Weights of a small mixture-of-experts language model, trained from scratch on English Wikipedia: 39.7M parameters, 246M tokens.
Below are experts of layer 7 (counted from 0) of a mixture-of-experts language model. Rows are named up (a neuron's input weights, with its number), down (a neuron's output weights, with its number) and show model dimensions 160-319. Each number is 128 + 24 x the weight over its row's rms, rounded and kept within 0 to 255.
Before each expert's rows: a language model's description of what the expert responds to; "gets" lists some tokens that make up at least twice as much of what it gets as of all text. This comes from a sample of Wikipedia text that the model never trained on. Tokens count by the router's weight.

# expert 18
It responds to: Word-final suffix pieces. Final pieces of words and names before punctuation, such as ing, ic, ers, ations, often in place names like Schärding.
gets: "s", "ing", "es", "an", "ers", "er"
up0 [131 139 123 121 147 114 139 162 149 133 139 101 167 178 117 163  98 145 106 125 141 129 157 141  92 116 124 147 133 120 143 161 144 102  95 163 148 116 194 107 148  82 110 111 155 127  88 146 102 113 104 101 136 104 117 155 100 132 128  58 126 115 117 112 177 126 159 117 112 174 111 118 121 126 150 108 115 160 199 139 132 135 102 121 136 121 144 163 141 158 106 115 139 157 134 137 128 142 162 150 134 148 151 159  98 129 133 140 111 164 123 140 115  86 110 119 122 118 139 167 120 159 143 122 111 129 149 107 109 118 138  92 115 105 140 164 110 135 133  96 138 119 102  93 164 132 158 155  97 120 110 155  77 144 133 154 137 136 105 170]
down0 [124 146 143 140 161 110 125 159 110  98 135 135 145 122 126 162 118 146 132 139 129 164 102 126 136 152 167 136 144 152 145 152 140 150 137  81 148 164 130  81 126 121 155  82 130 140 107 173 137 140 102 130 160  92 148  93 107 179 114 111 128 150 128 131 108 131 129 159 187  97 118 116 118 111 121  75 141 150 106 131 123 156 160 108 136 119 108 145 162  79 138 139 121 162 123 104 137 151 116 124 112 104  82 119 117 129 115 139 101 186 136 152  74 134  88 120 104 140 138 119 134 169  90 137 139  97 145 114 134 117 115 132 118 105 100 130 122 107 159 115 101 127 151 137  86  87 129 104 106 132 101 110 135 146 108 130 105 155 143 128]

# expert 27
It responds to: Years and table cells. Year prefixes like 201, 199, 200, plus table pipes and decimal points inside numeric tables and date ranges.
gets: "| ", "201", ".", "200", ",", "–"
up0 [122 136 143 105 146 102 115 125 130 126 155 168 121 131 109 162 151 148 104 130  88  73 107 145 135 175  91 145 108  89 174 146 119  94 171 114 104 105 141 144 182 142 143 117 122 111 146 109 140 121 113 159 111 168 141 118 166 122  99 113 140 112 150 143 160 137 108 165 163 106 141 102 104 159 124 169 110  94 140 133 105 135 138 130 103 126 133 132 136  97  94 110 150  77 122 102 135 105 110 147 147 148 123 108 100 121  94 147 106 150 111 151 104 145 114 113 141 156 117 108 154 127 109 129 117 125 138 124 161 141 148 178  91 161  75  76 137 138 112 111 143 103 112  93 153 125 115 164 145 165 147 129 136 140 157 131 148 158 132 128]
down0 [118 119 160 124 144 102 117 127 104 115 140  99 170 136 154 113 113 184 127 107 148  94 145  99 107 135 123 140 154 140 121 114  78 147 110 147 152 155 126 148 137 133 128  90 112 172  84  91 126 166 192 113 124 150 105 133 124 136 125 114 146 106 128 148  94 188 133 135 138 133 119 182 178 152  71 118 154 115 103 133 131 103 138 155 116 133 124 108 141 104 133 122 135 151 171 127  98 101 168 111 106 157  95 164 107 105 146 145 117  98 141 129 113 131 134 119 124 117 142 138  96  95 142 144 130  94 127 138 140 116 132 157 125 130 112 127  98 115 162 113 134 153 107 112 101 126 185 174 100 128 111 132 116 181 149 111 121 143 110 113]

# expert 12
It responds to: Single capital letters. Single letters, mostly capitals, starting or inside names, initialisms and codes in tables and lists, such as S, H, R.
gets: "S", "R", "H", "h", " ", "B"
up0 [160 133 114 151 129 105 121 120 112  87 191 141 108 102 149 116 123 102 160 121 130  91 103 139 112 118 141 140 124 150 144 115 145 101 106 144 141 129 158 106 153 127 110 142 162 123 108 112 121 100 143 102 128 154 134 142 140 138 141 149 173 150 158  72 121 109 121 123  93 124 133 165 145 149  91 157 117 137 143 110 109 112 128 129 138 123 110 122 108 134 161 124  99 111 161  92 110 118 138 191 151 140 129  99 148 149 101 101 138 117  98 102 123 114 141 126 114 121 133 163 150 100 135  87 156 135 122 140 131 147  99 192 106 129 112 193 146 155 121 135 145 155 110  73 147 137 142 166 117 118 131 133 139 131  96 178 172 133 145  88]
down0 [ 91 135 108 133 116 151 152 128 124 156 171 128 112 133 133 123 117 136  93 108 133 134 134 137 108  86 107 122 167 151 130 111 135 106 143 172  95 134 138  96 105  96  91 161 133 114 123 129 122 114 128 180 149 165  95 115 130 187 159 145  94 157  99 148  82 127 127 135 137 139 136 171 111 112 146 135 125 155 124 148 140 149 129 116 153 150 137 139  59 185 111 159 149 108 132  84 120 151 164 129 140 106 136 135 128 109 121 101 185 152 120 105 116 146 133 139 158 128 122  84 150  99 157 105 173 136 156 132 157 165 127 171 147 120 160 133 174 154 138 150 134 130 105 177 196 101  88 110 136 123 108 118 148 116 115 128 124 149 168 156]

# expert 14
It responds to: Table pipes, name initials. Row-opening table pipes and capital first letters or pieces of foreign proper names, e.g. | at line start, San, O in Oprea.
gets: "| ", "- ", "M", "K", "U", "N"
up0 [122  98 129 101 170 138  93 131 104  99 117 122 152 132 125 102 114 141 161 144 121 117  94  87 120 120 147 121 123 162 132 140  89 139 119  75 137 140 118 125 146 106 124 178 122 113 134 123 106 124 135  74 129 130 161 118 151 150 115 123 162 120 129  88 145 108 108 120 128 125 134 170 130 111  94 102 113 125  90 113 106 141 141 116  84 137 110  95 120 112 103 188 118 104 107 180 162 127 136 132 124 115 141 140 129 117 100 118 136 165 152 140 100 114 162 153 101 160 124  79 133 127 141 131 138 131 133 142 136 141 114 166 145 145 128 110 160 145 134 127  83 160 109 156 139 149 140 150 144 141 166 100 117 137 145 167 155  67 131 140]
down0 [109 122 143 122 141 125  78 157 141 121 129 110 108 128 109 126 153 142 129 114  79 120 106 137  59  87  96 114 121 179 143 102 105 132 124 140 103 132  96 120 123 107 142 138 137 120 126 113 107 143 113 139 145 115  92  96 122 108 133 134 120  99 147 133 142 110 122  84 133 154 157  77 114 143 166 134 104 104 132 144 167 161 146 107 101 118  96 136 124 118 126 115 152 131  91 120 136 137  92 134  99 146 144 113  97 100 114  51 112 131 113 153 119 112 107 125 146 117 138 154  99 125 106  91 111 125 114 121 119 148 143 109 108  80 145 157 130 136 109 127 164 158 134 138 136 152 132 125 148 161 117 140  92  89 147 150 153 106 113 128]

# expert 24
It responds to: Sentence boundaries. Periods, paragraph breaks, closing quotes and list dashes ending a sentence or line, right before words like The, In, He.
gets: ". ", "\n\n", "\"", "- ", "\n", ", "
up0 [152 146 196 132 134 125 127 173 138 120 163 119  90 129 141 136 155 124 155 133 165 158 117 145  97 139 162 120  97 127  88 138  93 133 168  97  77 129 112 126 100 121 162 112 110 112 111 108  79 116 136 125  82 137 126 141 132 139 136 169 120 142  98 100 140 148 102 151 113 141 150 175  73 149 125 147 175 114 127 128 123 141 132  67 125 126 160 106 112 168 167 125 134 182 116 120 135 112 110 126 147 136 138 115 123 128  98 100 168 110 166 113 151 177  73 127 177 127 137 138 164 154 121 109 121 142  86 130  97 150 122 124 146 133 128 150 150 132 144 154 146 158 116 109 103 126 111  76 134 102 129 163 138 134 119 109 125 133 106 110]
down0 [107 110 149 179 168 181 130 167 131 153 131 219  87 141  97 137  96 173 145 135  82 113 121 108 121 139 124 161 138 144 158 107 141 103 119 103 133 121 125 108 141  98 157 130 121 117 134 142 130 179 143 119 120 145 132 170 127  94 154 169 154 105 141 131 150 126 135 116 118 117  49 114 144 136 146  97 144 140 150  96 119 107 116  99 111 144 129  94 139 110  69 136 140  73 122 138 110 128 117 178 159 151 126 131 141 136 126 127 111 146 116  83 101 160 106 131 124 146 111 140 140 125 126 137 111 105 112 120 136 150 142 117 142 112 129  97 158 159 138 150 148 131 145 166 102 152 155 122 109 144  90 146 151 137 160 110 145 120 133 126]

# expert 13
It responds to: Separators in lists. Commas, colons, semicolons and closing brackets or quotes after a name or title, as in list entries like Name, American wrestler, and breaks after headings.
gets: ", ", ": ", "| ", "- ", "), ", "; "
up0 [135 139 115  90 138 163 148 153 109 107 145 113 139 118 129 136 117 162 108 120 119 143 118 117 109 137 131 129 153 120 148 108 128 129 134 106 165 109 123 165  93 158 140 162 159  76 162 152 164 132 121 171 183 157 165 120 123 137 138 121  84 140 115 114 155 138 138 151 135 125 155 113 163 171 104 111 146 115 150  91 140  81 182 142 106 132 142 146 104 159 179 139 163 117 109 102 133  98 138 119 134 163 120 120 126  98 126 133  73 145 144 129 118 121 132 154 115 103 136 110 106 127 130 117 112 131 108 119  79 167 124 113 132 187 131 128  64 125 138 157 101 121  77 159 133 146 138 137 136 140  98 125 138 132 148 123 154 139  91 138]
down0 [140 164 141  89 166  99 125 150 129 115 105 133 131 121 133 127 164 162 126 155 130 101 111 127 164 116 144 131 131 147 188 124 100 154 103 128 117  87  99 135 138 124 105 111 109 135 130 119 120 165 143 157 106  90 123 158 121 138 132 145 139  84 159 141 126 110 132 121 152 138 136 126 175 143 142 121 100 143 152 120 128 119 127 151 138  92 107 152 102 126 155 138 122 116 102  88 116 132 158 131 126 150 177 134 142 144 143  97 137 154 177 182 112 139 127  94 109  78 149 168 127 147 131 139 135 158  74  97 119 120  97 124  98 128 154 137 118 118 118  90 133 149 143 171 125 116 123 173 151 117 109 112 128  87 144 174 125 168 127 124]